From a checkpoint of a small mixture-of-experts model trained on Wikipedia: 16 experts in each of 11 layers, a variant of Muon for the experts.
Below are experts of layer 7 (counted from 0) of a mixture-of-experts language model. Rows are named router (the router's row for the expert), gate (a neuron's input weights, with its number), up (a neuron's input weights, with its number), down (a neuron's output weights, with its number) and show model dimensions 0-191. Each number is 200 + 30 x the weight over its row's rms, rounded and kept within 0 to 999.
After each expert's rows: "mostly gets" lists some tokens that are sent to it at least half of the time. This comes from a sample of Wikipedia text that the model never trained on.

# expert 3
router,231,151,188,182,211,235,207,211,193,141,189,207,190,177,167,245,156,177,173,233,112,167,205,241,176,192,196,228,193,221,231,206,209,196,170,152,224,226,258,183,214,202,179,236,198,157,215,198,161,210,181,197,222,162,201,216,150,246,183,186,170,220,208,228,236,187,250,175,199,177,181,243,184,172,197,156,214,153,200,220,237,216,212,166,195,243,169,192,216,185,172,188,239,233,172,235,179,178,217,192,212,116,161,258,163,187,163,186,177,228,238,173,190,221,182,174,213,197,226,206,212,224,236,146,227,193,169,148,226,197,227,157,194,191,212,199,130,151,183,199,225,184,218,151,231,189,171,179,172,192,170,237,214,220,220,199,227,154,219,203,187,242,139,209,133,133,200,191,211,145,159,236,230,212,183,212,179,199,183,180,180,170,161,185,190,239,177,243,184,203,182,279
gate1,197,186,269,234,181,295,203,189,168,198,183,227,210,124,178,209,168,213,175,183,211,176,243,160,218,191,159,206,173,185,163,227,224,193,214,162,151,199,239,236,228,188,189,266,164,208,233,239,240,153,211,177,146,141,232,235,182,185,188,209,211,193,153,184,217,229,186,213,147,204,137,159,258,203,193,157,195,241,176,231,191,196,205,180,217,212,167,219,164,231,204,202,206,168,214,193,189,179,182,171,173,197,177,206,227,185,191,185,212,204,186,241,219,181,163,212,224,156,204,151,229,232,214,196,162,243,250,195,251,170,237,218,169,193,179,182,170,148,139,190,172,151,237,154,200,209,168,206,180,210,197,202,176,230,144,251,214,196,216,192,176,234,219,225,186,214,248,177,259,177,181,160,201,138,166,172,226,207,169,226,226,230,233,191,211,148,193,227,207,222,211,219
up1,198,225,156,203,234,159,220,210,216,156,209,213,215,267,188,158,228,209,185,234,227,193,199,239,247,142,167,159,200,225,224,201,175,166,180,181,225,243,144,226,225,205,226,132,207,195,205,211,205,231,212,210,174,236,214,194,194,211,202,185,173,213,166,174,226,197,185,199,188,183,187,217,186,195,243,215,145,179,245,201,196,195,204,167,211,233,190,146,218,135,242,196,192,180,190,238,188,206,240,191,183,208,217,234,197,197,182,265,181,200,153,198,156,261,234,166,220,219,235,204,212,221,189,177,165,199,147,238,183,224,153,208,234,144,225,242,164,189,193,176,223,230,212,132,208,159,206,215,217,236,268,186,220,169,272,169,200,243,174,200,224,201,169,231,191,214,199,240,226,218,217,184,222,259,220,214,174,252,248,250,134,159,225,228,202,271,239,185,188,203,239,205
down1,180,228,173,183,161,155,213,163,197,148,234,161,190,185,226,188,165,211,212,149,215,221,208,191,195,205,144,229,201,199,173,165,223,225,197,222,216,202,179,154,206,177,210,178,202,256,241,139,107,225,225,195,183,193,251,220,230,218,197,250,187,236,222,208,227,225,277,263,142,203,254,156,205,188,236,234,201,199,182,170,243,235,177,230,150,186,184,212,182,182,218,260,183,215,233,204,169,143,189,196,197,165,195,228,146,199,215,246,173,172,225,200,157,221,196,229,276,214,236,211,217,159,159,222,155,197,256,238,172,202,176,207,183,249,240,205,161,149,216,188,211,203,225,228,172,193,225,195,205,206,245,224,190,200,194,174,158,189,210,198,174,180,210,200,254,277,237,202,196,217,195,204,184,255,169,190,206,215,168,209,203,171,235,162,176,180,226,203,203,207,169,184
mostly gets: " re", " p", " con", " sub", " water", " ex"

# expert 10
router,193,187,171,192,211,168,215,200,245,201,159,264,153,278,230,209,147,223,187,195,213,195,187,188,207,219,193,219,164,171,185,256,215,213,192,211,189,227,186,173,191,221,226,161,244,209,190,238,205,229,225,216,194,147,201,172,227,193,184,238,191,203,233,181,204,223,180,165,206,197,133,221,193,102,182,209,145,264,157,162,202,174,177,181,171,165,187,200,272,215,234,223,149,171,179,169,146,192,175,218,166,180,224,234,249,221,207,134,199,192,242,236,170,204,194,184,216,198,186,211,139,174,247,226,216,189,273,137,199,190,191,177,212,184,131,170,207,206,151,174,179,135,220,208,215,232,174,243,167,186,146,233,213,194,194,213,187,132,184,212,218,182,245,201,220,215,200,184,225,218,209,162,219,203,229,164,228,230,208,208,181,192,191,172,213,215,216,239,203,179,233,189
gate1,251,213,199,164,182,242,219,248,192,195,250,241,213,217,239,237,188,176,195,215,213,211,235,233,233,238,189,201,130,155,225,203,166,200,173,168,207,175,151,226,267,174,203,179,175,182,248,213,213,197,198,182,198,195,216,224,248,201,217,216,236,240,224,228,201,221,177,203,167,186,209,227,192,211,176,236,169,215,178,228,267,208,203,276,136,209,207,175,203,192,200,213,168,166,193,170,229,222,219,150,176,208,219,211,242,210,202,237,225,199,130,195,225,229,242,198,205,208,190,221,191,151,197,159,173,244,192,226,178,160,213,160,128,181,230,214,229,159,226,113,205,221,205,171,253,191,201,199,243,198,163,171,181,149,259,169,183,252,195,253,169,174,176,213,227,237,195,262,159,209,203,226,193,241,167,185,201,231,180,234,196,169,211,203,219,191,246,195,224,192,173,150
up1,187,207,184,209,176,186,261,231,187,212,239,217,179,216,193,234,215,198,189,289,183,222,175,215,167,267,213,173,230,221,185,179,197,215,180,259,142,185,169,222,210,148,195,194,206,232,211,222,213,172,207,199,192,201,221,252,182,180,216,198,226,264,183,230,174,173,227,171,238,202,228,216,193,162,160,175,271,139,146,201,193,229,174,165,165,202,238,210,172,191,202,202,219,158,209,217,149,188,172,212,195,193,251,155,189,204,161,209,186,194,201,214,236,183,182,186,202,211,217,170,208,256,170,165,185,186,224,194,250,220,244,194,189,233,156,223,240,188,175,240,190,174,206,141,176,189,192,189,215,150,230,195,213,206,139,161,140,236,167,201,243,173,213,226,175,220,217,211,249,217,221,154,226,161,189,243,185,244,156,192,147,178,268,256,207,215,151,167,159,161,190,201
down1,217,193,189,213,175,185,223,187,193,119,204,158,223,216,210,122,231,223,188,170,212,200,245,186,160,200,208,169,161,212,196,181,252,199,174,132,180,222,218,214,196,212,172,239,188,183,211,242,221,170,223,205,244,217,178,226,209,189,246,165,197,213,278,224,210,172,182,233,223,204,181,250,158,178,238,177,220,163,186,173,194,225,173,241,192,193,199,199,214,179,164,256,186,165,201,174,171,137,244,210,208,179,228,197,185,254,204,213,208,254,213,170,258,225,202,237,217,169,186,200,225,205,161,166,179,173,154,209,197,202,210,163,192,234,197,238,240,151,184,198,210,234,160,191,230,208,133,229,194,138,236,237,225,174,255,180,153,222,164,237,213,195,197,198,241,197,168,211,170,117,145,170,220,188,224,215,226,169,202,215,189,211,211,219,236,244,193,235,168,252,226,241
mostly gets: " film", " Award", " Film", " television", " Best", " won"

# expert 7
router,167,188,230,197,190,201,159,194,214,153,240,183,164,223,189,208,220,201,227,194,187,189,179,148,210,193,199,196,190,184,241,169,165,219,230,209,192,208,163,234,129,177,215,261,215,206,199,171,147,155,221,159,258,169,218,181,247,252,172,231,187,142,204,179,248,182,167,191,231,159,161,223,195,252,188,205,189,216,181,206,185,154,242,216,185,145,202,217,187,246,232,210,215,190,168,159,254,153,179,223,193,186,224,192,217,219,244,201,193,178,229,165,220,177,202,213,238,151,212,227,201,207,178,189,208,163,212,175,273,167,171,218,134,162,191,203,252,163,152,162,233,192,230,253,231,182,212,223,216,193,182,166,197,172,245,164,197,208,146,183,176,176,165,205,218,161,170,149,200,167,204,157,234,165,194,247,206,253,235,218,227,212,188,238,189,167,207,172,207,281,205,169
gate1,149,153,203,244,205,242,186,158,192,229,185,160,214,159,174,203,205,175,239,194,204,179,217,151,175,163,170,185,242,234,184,233,114,233,158,184,164,176,204,172,181,220,193,210,149,236,206,214,178,201,219,176,207,242,141,213,170,215,195,218,266,195,189,244,185,157,210,189,160,186,188,163,177,218,220,202,190,171,163,251,148,218,190,197,242,170,136,205,184,155,178,211,226,215,218,185,224,162,184,210,228,211,183,203,225,178,200,264,233,165,216,169,233,182,193,232,216,191,158,130,230,247,219,189,203,230,210,236,155,228,250,170,212,210,184,200,225,169,206,190,147,188,212,229,234,214,224,223,226,144,207,213,218,231,175,244,256,234,167,244,161,240,227,172,165,233,141,230,154,200,176,203,218,179,209,200,198,187,232,172,207,217,237,225,223,161,188,238,230,171,189,252
up1,190,162,162,197,237,216,246,197,176,166,276,216,216,198,220,211,223,213,210,195,174,237,198,174,227,227,200,151,232,152,177,192,158,179,183,186,202,255,207,213,259,165,181,178,196,257,167,165,190,191,184,226,242,182,232,191,214,135,193,175,158,253,191,210,224,210,245,184,144,162,184,128,219,206,166,198,186,188,180,212,238,235,204,173,177,210,181,230,193,195,213,211,201,210,197,227,183,213,244,209,246,208,223,209,199,198,205,197,238,207,148,230,195,192,163,242,190,227,223,161,268,202,182,172,248,157,246,223,195,222,170,170,205,168,141,223,166,227,178,206,188,226,230,208,169,207,182,196,187,219,199,217,180,169,149,131,213,154,186,188,210,161,218,184,200,126,209,205,276,169,173,153,231,216,170,217,241,166,247,161,230,198,156,227,225,193,179,222,116,200,214,214
down1,139,179,208,231,193,223,247,198,231,251,177,201,164,229,200,223,185,220,208,169,188,201,198,227,220,153,139,197,183,192,172,259,222,196,169,147,243,202,212,225,187,200,199,152,203,184,156,242,216,222,145,212,105,184,256,236,173,251,194,215,201,176,220,199,167,214,234,179,171,185,251,169,205,176,215,227,177,218,171,248,197,152,173,217,183,202,234,219,210,219,186,214,212,202,223,182,242,223,220,180,263,183,171,124,247,184,258,183,205,188,185,156,151,210,221,236,271,211,178,227,192,208,221,186,176,192,194,209,225,251,199,204,243,203,173,207,160,198,207,206,125,168,160,235,235,199,219,240,161,195,184,242,222,184,217,217,208,192,253,172,222,189,224,173,205,221,260,213,201,193,182,203,254,176,200,223,209,145,212,241,156,210,230,197,246,177,183,230,192,159,171,168
mostly gets: " However", " population", " way", " election", " moved", " result"

# expert 15
router,215,193,194,161,172,188,203,194,222,217,191,221,220,120,151,234,265,193,211,218,184,233,213,191,272,230,246,194,230,183,182,229,200,212,219,201,220,228,224,218,215,232,172,172,199,238,161,157,236,226,228,173,224,233,198,213,253,229,251,183,204,208,254,184,135,161,174,176,202,219,285,189,180,202,216,200,194,218,214,197,234,236,187,178,201,172,195,186,204,188,214,245,213,259,191,200,154,207,182,203,170,206,247,202,145,238,170,134,249,198,211,154,155,185,231,196,202,184,196,208,202,182,198,191,205,183,244,221,169,187,239,174,187,190,162,235,246,201,186,236,217,206,183,126,222,166,182,219,251,232,175,218,242,160,220,209,172,210,224,194,129,268,178,178,196,216,251,180,229,208,203,182,133,218,241,162,233,187,217,186,190,129,146,167,193,223,189,206,211,201,202,218
gate1,238,168,159,222,248,241,189,163,171,218,174,204,152,189,241,259,226,204,232,204,126,224,140,138,185,199,230,202,191,224,227,191,216,177,181,211,237,189,195,206,181,188,179,223,270,156,236,172,189,179,192,155,162,182,162,224,206,170,208,161,148,234,198,181,231,240,175,198,190,193,186,231,205,213,208,178,261,194,181,171,202,178,187,137,217,194,165,183,239,223,225,171,250,202,151,252,242,145,208,193,212,174,233,224,206,207,184,246,188,223,228,212,231,204,203,191,223,208,202,155,203,283,254,156,198,208,168,216,185,182,221,201,182,186,115,238,233,229,156,185,216,210,173,178,238,220,209,209,220,178,164,191,179,218,199,188,170,167,179,273,232,209,153,187,179,237,190,213,216,202,193,221,212,169,154,228,194,183,214,200,204,193,209,125,162,175,220,211,224,254,177,227
up1,203,223,226,200,185,216,195,157,213,204,189,212,208,165,178,147,172,153,171,223,210,147,240,165,188,210,216,181,234,204,141,232,215,237,139,241,175,176,225,153,231,202,179,203,235,169,185,170,214,216,165,226,165,188,185,187,162,186,174,241,193,188,166,161,175,227,250,124,168,239,205,177,169,172,194,195,169,221,231,165,221,233,172,227,208,195,184,271,185,143,151,224,180,246,223,193,169,203,188,133,187,163,186,217,173,205,211,227,222,180,185,193,208,140,251,208,160,228,160,125,170,181,209,165,201,200,175,156,198,234,217,187,187,225,235,164,200,168,176,219,175,179,213,205,181,127,190,186,199,230,211,159,179,257,176,173,218,168,197,243,178,217,160,239,254,228,206,172,199,240,180,222,181,192,176,222,244,172,170,238,192,216,210,195,184,255,164,190,198,260,236,233
down1,201,220,195,201,185,161,159,153,227,179,169,208,201,182,169,220,184,191,216,186,190,166,181,215,165,264,228,120,196,192,178,159,159,157,221,210,203,235,204,178,210,253,186,235,171,206,244,234,194,178,255,214,151,224,266,189,222,180,182,186,167,165,252,234,198,169,184,233,228,202,154,204,196,219,201,224,148,220,178,176,188,233,108,175,180,189,156,230,247,159,176,219,163,194,245,186,229,199,181,218,232,166,220,195,162,250,149,246,191,174,175,174,194,183,194,241,214,191,164,139,182,199,154,186,160,184,226,214,199,219,185,250,214,205,184,214,205,166,222,165,223,234,207,212,179,167,189,216,213,167,200,233,232,179,224,152,230,219,194,178,227,191,234,165,227,209,223,218,246,230,193,186,188,279,211,184,202,139,184,203,223,208,232,144,132,204,216,218,177,162,250,210
mostly gets: "ensis", "idae", "berg", " von", " Smith", " Marc"

# expert 14
router,187,264,217,254,201,228,233,203,268,217,206,227,241,171,176,237,249,155,155,203,185,209,196,237,144,184,226,205,227,175,186,159,204,176,203,208,192,208,263,187,211,225,171,210,164,184,163,231,200,160,206,182,222,199,238,214,127,130,233,185,126,218,227,218,225,158,163,211,193,185,193,224,193,174,196,202,210,156,225,203,209,233,170,128,216,185,191,211,217,194,225,208,200,220,190,164,138,220,225,221,212,184,171,156,231,193,196,201,247,216,210,209,221,251,181,174,158,220,209,196,211,169,188,149,167,197,162,199,168,207,166,218,181,171,198,224,210,246,215,153,235,186,219,220,259,213,174,213,209,122,159,196,182,155,227,187,248,209,207,197,258,226,173,215,237,174,143,210,189,214,201,226,157,177,166,196,145,200,183,237,176,240,142,257,182,220,241,185,187,175,197,214
gate1,214,173,198,211,180,137,241,193,143,178,192,161,238,260,147,163,187,208,170,205,194,181,220,180,216,221,203,139,171,109,198,183,213,172,126,177,271,182,203,186,154,209,187,214,188,231,174,256,157,176,166,192,176,218,224,174,203,220,168,188,179,193,158,226,206,186,158,203,238,163,201,217,174,231,224,207,171,219,191,209,226,190,202,244,209,197,196,190,197,168,171,202,184,162,207,212,214,254,260,154,217,226,224,176,212,223,213,153,189,203,177,212,184,196,228,157,200,152,173,192,169,180,230,242,241,167,211,208,172,261,191,200,207,149,233,198,178,238,208,227,167,224,234,169,208,177,204,162,193,109,199,161,210,200,196,241,205,213,177,243,197,163,272,189,175,149,211,225,174,231,226,188,160,216,225,182,194,193,148,179,223,148,191,237,211,138,203,178,240,196,220,202
up1,184,213,186,196,208,150,208,224,156,193,207,255,189,258,202,170,158,199,199,160,207,160,198,253,208,214,154,184,139,174,181,206,238,167,177,180,206,193,213,166,153,224,192,175,176,250,180,217,187,188,196,225,255,174,199,171,188,234,199,206,210,230,192,171,262,208,233,218,231,247,187,227,228,194,146,227,159,252,246,196,156,235,193,229,174,190,231,186,194,209,238,176,182,189,191,195,212,257,187,212,237,206,233,161,191,172,224,195,200,184,213,209,201,202,175,138,175,163,139,217,164,179,244,216,249,201,223,164,194,213,182,181,209,150,143,192,193,206,190,153,179,158,216,154,211,246,216,209,206,121,214,133,183,154,190,167,194,204,174,222,193,181,275,158,176,197,253,182,248,176,228,198,182,166,274,157,219,223,194,222,209,168,172,166,218,163,249,209,178,182,216,199
down1,255,196,156,162,169,193,220,165,229,209,142,218,226,272,198,185,233,235,209,170,223,184,203,165,205,283,233,171,212,179,213,241,192,223,224,155,221,230,231,206,222,183,175,151,189,245,167,193,202,182,190,222,147,199,164,184,216,156,181,160,228,206,224,157,195,209,201,160,226,192,187,233,198,147,209,286,211,226,169,259,201,167,199,173,180,191,185,201,227,243,210,216,239,180,245,207,192,179,162,247,205,183,184,219,166,186,175,255,184,210,178,198,216,219,193,188,203,182,160,268,215,204,206,212,220,178,187,238,171,194,215,208,225,179,215,197,206,214,203,224,219,207,220,191,216,175,167,213,174,231,184,228,180,157,205,271,182,185,161,205,175,256,189,212,192,208,161,163,229,200,217,238,204,243,158,155,191,199,204,223,136,285,216,222,140,237,201,123,143,189,219,174
mostly gets: " October", ").", " July", " September", " December", " January"

# expert 13
router,276,189,215,218,212,221,273,206,215,155,202,236,139,171,225,245,161,208,170,223,181,162,183,184,181,225,225,265,170,173,201,209,184,200,209,202,117,203,135,184,252,197,214,221,161,127,183,196,243,188,230,243,201,196,201,144,264,168,210,232,204,192,202,182,202,223,194,139,168,213,201,210,202,234,194,204,254,182,155,225,171,188,171,162,189,235,198,234,136,163,205,175,193,186,218,208,212,204,254,206,161,188,211,201,245,232,205,195,236,198,233,227,214,202,190,171,161,202,198,173,210,258,201,191,202,173,194,204,175,166,228,243,226,206,229,172,229,207,220,243,134,161,188,171,212,253,233,192,167,226,186,229,196,172,246,218,213,196,234,203,130,233,220,220,210,195,142,143,136,188,196,211,185,203,147,160,153,195,164,189,210,192,207,215,196,202,198,213,215,195,189,174
gate1,191,214,195,199,210,152,159,180,178,180,226,211,171,123,243,208,219,233,202,162,186,251,233,165,212,182,239,209,190,227,156,205,189,203,209,198,234,130,198,195,221,252,185,238,188,152,220,244,163,165,161,216,186,231,156,178,165,147,215,252,205,183,164,188,230,163,216,191,210,202,197,236,186,210,172,228,166,202,220,116,264,182,147,246,233,211,191,177,243,213,240,185,154,221,211,216,194,184,222,161,203,227,129,190,230,197,220,216,166,170,229,217,210,228,203,266,221,198,182,193,231,174,226,221,207,191,208,175,194,253,208,259,183,209,200,174,172,148,209,220,183,214,292,175,201,188,167,159,242,210,189,223,187,182,200,230,204,186,242,162,228,232,218,175,169,172,166,195,194,198,232,189,220,200,191,211,156,266,228,165,156,196,218,194,182,195,200,217,142,190,157,160
up1,190,223,248,236,198,186,147,188,185,208,227,204,188,156,217,210,250,259,160,215,183,206,213,209,239,198,249,222,166,196,202,184,228,189,223,206,196,171,153,185,245,243,246,213,207,148,221,231,222,211,211,251,222,255,157,220,199,160,162,167,186,178,174,256,196,227,185,181,226,225,233,259,218,217,154,198,189,273,221,201,144,193,187,161,224,180,237,166,230,235,218,198,170,188,147,191,193,204,198,169,253,185,208,206,182,211,191,220,189,161,215,221,184,238,237,219,216,208,217,225,272,232,192,250,225,176,163,140,157,233,217,211,173,184,251,227,189,202,135,169,209,234,221,180,163,208,206,223,267,177,187,224,259,220,172,168,180,196,227,201,255,195,193,175,161,169,191,213,204,220,222,174,185,225,198,220,189,221,207,210,211,150,239,175,206,184,273,210,156,255,164,230
down1,194,176,183,206,214,209,177,225,238,184,208,189,295,211,160,236,175,207,200,200,218,142,225,226,222,236,203,173,201,183,237,186,211,178,246,164,140,155,152,186,183,177,265,193,237,115,199,206,195,235,205,168,218,223,224,230,188,222,223,237,166,161,232,206,160,181,198,203,194,183,228,240,164,168,217,183,140,186,241,239,178,235,193,204,175,160,219,184,218,194,239,223,203,135,182,207,206,239,227,252,194,217,220,219,158,213,148,205,177,250,152,211,198,203,240,174,164,192,188,163,220,259,178,191,215,234,133,184,212,212,229,170,213,130,212,228,206,223,227,230,232,215,172,213,204,164,199,224,173,171,279,194,185,158,176,196,222,202,195,233,228,173,215,179,229,238,153,182,184,198,218,150,190,226,202,199,163,150,225,155,190,178,221,167,236,165,216,225,206,229,169,215
mostly gets: " \"", " '", " un", " Un", " [", " \\"

# expert 0
router,181,255,161,220,170,202,176,201,129,180,215,245,197,225,173,157,207,157,173,137,238,180,159,203,152,236,157,196,166,171,185,202,172,189,165,263,197,203,154,163,210,167,164,193,142,183,224,225,182,158,197,178,175,176,209,252,165,197,218,136,234,240,193,261,205,205,225,237,208,193,207,189,222,210,193,188,218,167,221,210,263,214,231,169,166,218,206,169,229,221,209,185,219,174,193,231,212,201,225,210,238,228,186,209,225,110,222,233,244,224,259,213,209,212,185,169,198,175,251,218,185,192,187,214,210,175,170,211,189,191,227,195,216,212,162,182,202,242,232,204,262,189,194,236,218,246,220,231,190,211,200,171,234,237,218,252,225,208,227,205,175,143,220,228,280,214,202,265,178,240,208,230,216,193,191,206,220,190,236,208,251,219,246,197,177,173,173,167,176,223,257,195
gate1,227,212,173,210,168,230,218,253,189,225,192,218,243,202,178,232,171,195,139,227,156,283,186,193,167,214,179,193,168,241,247,157,204,187,231,186,136,190,172,223,188,210,208,155,143,251,176,169,170,244,167,175,194,157,191,224,215,215,171,219,192,237,218,224,179,205,182,240,203,193,242,175,143,214,207,216,156,171,198,185,195,229,233,198,232,198,171,193,211,244,158,223,222,193,195,204,200,201,192,178,252,212,212,206,216,195,189,186,249,165,177,229,260,236,249,204,300,232,205,212,212,172,190,198,168,174,226,198,140,169,188,258,190,180,206,146,175,227,161,225,192,204,191,227,190,172,184,201,214,199,181,166,168,264,155,186,203,160,127,170,210,202,206,201,225,194,217,230,204,231,243,208,199,178,223,247,252,205,235,175,261,178,233,237,237,191,194,151,216,219,186,161
up1,191,219,190,208,131,200,253,260,199,189,230,185,197,222,214,248,186,187,176,215,227,206,202,191,168,260,172,166,239,249,226,155,201,203,192,156,194,194,208,184,197,189,193,173,151,231,235,168,195,168,212,230,139,188,232,179,178,161,203,196,237,185,221,155,201,213,194,230,130,209,167,198,120,168,196,204,212,207,195,222,192,198,222,209,196,264,212,186,222,214,170,236,163,199,181,196,205,197,235,196,170,182,209,190,251,191,231,269,205,170,202,192,209,142,153,212,172,185,140,254,141,149,237,210,194,211,174,172,211,229,195,154,203,254,209,249,183,165,240,194,233,182,136,182,198,159,193,183,233,187,160,209,229,182,218,221,167,219,210,274,262,227,213,185,218,222,234,222,183,221,249,226,202,251,191,230,168,243,181,206,215,171,137,170,178,227,211,175,209,189,184,164
down1,223,177,164,199,245,196,191,209,243,192,213,182,227,226,204,183,152,224,135,243,157,234,173,219,198,193,197,149,149,199,205,200,228,159,179,169,169,156,139,246,160,236,201,207,159,288,225,174,205,202,242,189,189,209,183,193,203,197,172,233,198,233,210,206,258,188,225,198,176,205,245,170,208,178,191,219,203,184,236,183,219,216,197,205,195,208,200,175,214,225,214,165,189,237,229,221,194,174,179,172,177,191,213,249,230,218,156,151,225,220,218,199,175,185,258,199,224,220,173,164,201,144,171,148,235,231,177,176,199,209,250,210,212,119,209,168,186,208,223,246,176,240,232,181,190,200,134,149,208,138,200,187,213,214,160,152,164,146,237,205,181,174,162,264,182,176,202,179,195,235,201,172,200,229,166,204,195,207,241,171,208,216,269,204,161,211,145,209,250,232,244,208
mostly gets: " ==", "In", " ===", " during", " when", " During"

# expert 8
router,196,219,227,235,203,205,170,197,163,178,216,131,237,125,201,183,185,204,165,217,237,210,216,225,201,219,262,191,157,233,148,228,159,162,192,222,225,123,208,185,214,162,209,168,170,250,162,185,210,184,198,146,195,260,223,175,187,216,232,215,178,176,248,204,196,210,182,204,193,201,255,241,173,147,180,223,197,198,175,231,192,190,199,198,173,253,173,215,163,255,157,220,230,217,197,170,182,198,227,255,218,231,160,171,192,197,173,231,210,200,205,218,222,208,186,129,157,188,220,189,167,217,178,137,237,229,161,231,214,193,148,212,172,187,230,197,218,160,263,177,236,290,183,225,211,141,231,246,202,199,179,191,167,177,181,197,201,228,198,183,225,227,169,200,208,149,200,239,180,221,172,216,184,224,225,220,182,174,215,180,167,255,201,195,220,217,238,172,200,174,174,258
gate1,186,212,196,211,229,180,231,240,183,172,195,186,194,188,278,192,187,226,275,201,235,169,199,218,179,170,218,211,213,205,192,207,247,162,220,210,197,190,174,188,159,183,218,198,185,237,183,196,197,206,198,212,145,215,169,224,157,202,214,219,146,180,198,198,215,167,152,167,228,215,252,174,183,209,167,206,192,162,128,135,218,203,211,246,220,211,144,211,222,222,196,231,234,231,206,219,237,201,251,214,223,192,144,165,205,188,164,218,144,199,227,208,161,123,188,197,221,201,152,244,187,173,163,197,171,252,222,179,232,189,238,186,195,213,230,167,187,148,238,227,187,246,183,236,199,222,212,180,212,256,175,175,188,194,215,209,146,176,249,235,158,236,239,165,193,203,231,216,194,142,175,207,248,254,197,246,234,177,172,160,214,205,251,196,196,128,206,201,194,244,161,246
up1,166,205,229,226,255,206,207,190,231,181,167,196,188,197,235,112,186,212,223,200,209,182,211,199,209,165,204,209,202,167,195,254,232,242,184,253,184,186,197,185,129,265,243,210,201,231,174,156,229,182,217,238,200,227,205,206,193,250,152,192,209,187,178,165,225,153,169,157,197,166,238,183,190,194,170,196,244,182,207,152,206,155,208,176,181,161,217,167,160,203,219,221,234,189,234,221,203,156,256,260,193,190,222,178,225,169,182,175,133,221,151,188,170,178,226,186,170,227,173,224,202,237,159,234,179,237,232,193,184,222,221,202,192,208,195,186,222,155,214,215,143,208,227,183,158,269,187,166,250,203,179,236,128,211,194,236,156,171,208,198,187,247,166,240,257,188,250,200,235,131,209,216,226,217,215,211,200,192,199,205,192,245,258,188,249,228,200,213,182,217,217,187
down1,202,237,245,207,212,223,247,141,261,209,148,201,219,211,196,249,196,219,227,173,193,165,243,190,199,243,210,166,179,214,185,198,178,205,207,235,234,208,193,249,139,206,150,201,169,174,225,182,199,198,154,209,236,176,184,207,209,222,191,150,160,221,248,192,234,203,221,232,191,203,184,200,216,181,214,167,190,235,196,285,191,245,253,236,206,236,178,196,126,224,194,196,206,262,208,160,217,196,279,227,219,215,235,200,213,221,171,189,176,219,199,236,147,211,181,237,191,177,182,244,192,187,169,158,201,245,193,217,224,233,232,180,197,177,243,197,212,133,235,201,188,184,218,206,186,204,225,164,203,169,149,227,178,253,166,202,196,150,242,167,171,193,215,219,188,175,220,234,173,221,215,229,171,149,203,252,193,237,132,208,176,229,150,176,182,189,173,223,224,251,244,168
mostly gets: "′", " ft", " Coordinates", " km", " sq", " 45"

# expert 2
router,184,255,243,228,163,172,231,183,250,226,156,175,160,225,262,231,155,186,235,251,249,222,155,210,180,200,235,186,215,206,213,168,206,186,202,221,210,195,252,239,233,130,202,220,197,162,191,209,199,173,189,209,213,190,181,137,184,247,163,228,205,226,186,214,168,231,179,197,188,190,234,143,247,154,254,177,251,174,209,270,222,221,237,210,202,203,200,204,223,197,222,218,204,189,167,143,182,222,220,229,176,210,225,211,158,276,193,205,214,181,214,200,210,186,212,209,191,183,243,189,159,215,189,231,194,195,254,213,211,158,228,211,163,216,170,238,241,149,210,200,198,139,198,249,193,235,190,189,205,246,226,213,230,198,199,240,197,178,178,218,169,212,219,236,127,195,138,180,167,198,148,216,217,167,239,243,242,182,136,183,156,234,189,208,222,179,210,180,240,182,199,198
gate1,184,207,210,230,139,168,164,167,222,225,178,202,207,212,215,177,214,206,235,161,185,243,207,176,212,247,198,211,196,235,209,185,166,240,239,216,211,224,263,199,258,202,158,200,176,225,184,234,265,142,193,223,202,257,197,186,135,160,186,185,237,195,220,288,214,204,141,240,200,177,177,205,196,256,198,208,200,229,168,222,220,191,203,178,174,221,192,167,240,182,155,220,260,267,167,237,193,193,216,214,203,149,209,156,220,221,195,249,247,181,237,237,125,191,168,175,219,202,241,231,205,134,178,198,180,215,178,229,211,209,199,170,240,193,143,208,156,191,192,183,152,180,180,183,232,180,168,201,154,199,214,188,161,184,151,180,208,183,218,261,220,184,167,216,198,227,201,183,136,191,187,235,236,217,192,191,160,216,187,200,270,203,219,204,223,192,201,168,198,234,182,181
up1,165,182,192,209,190,208,200,183,243,248,220,153,145,194,139,165,185,189,172,159,199,274,220,218,217,193,200,225,260,197,219,205,209,228,220,151,213,216,227,247,201,215,220,182,230,205,176,194,194,133,176,239,204,212,218,197,191,177,209,202,226,237,203,204,176,185,171,216,180,220,154,192,154,190,226,181,220,247,243,254,268,224,192,241,227,166,242,142,227,164,234,233,265,212,201,204,180,224,204,151,159,186,217,194,239,220,228,198,221,236,224,203,147,195,171,194,225,171,224,284,245,169,162,197,174,176,212,173,210,217,209,232,189,236,145,242,194,191,187,208,188,249,221,171,219,174,177,111,175,157,180,179,174,153,173,137,161,148,194,213,211,185,187,239,169,222,167,216,187,230,175,214,198,173,202,235,211,183,194,188,198,225,177,256,225,157,200,209,179,198,226,208
down1,123,156,267,230,261,213,156,231,223,198,177,202,234,202,211,175,189,235,208,210,252,178,129,163,187,207,247,262,197,197,191,175,199,188,193,216,190,173,177,220,115,179,240,216,219,235,199,206,206,200,237,233,205,178,218,156,201,184,230,167,192,258,241,128,209,182,236,195,251,204,161,213,232,175,213,200,196,159,202,175,185,231,197,188,215,208,199,195,221,182,152,208,244,190,259,220,180,184,180,185,177,225,224,199,191,263,132,209,185,196,160,232,181,123,174,190,164,175,169,212,245,217,254,212,182,217,241,208,200,222,178,238,159,213,186,219,234,181,207,220,257,187,227,182,213,217,256,204,183,215,179,188,173,207,251,161,176,245,209,155,213,220,213,184,179,203,190,181,197,208,194,210,235,191,245,188,224,202,205,215,217,184,170,216,194,267,170,216,213,203,138,138
mostly gets: " two", " three", " several", " many", " some", " these"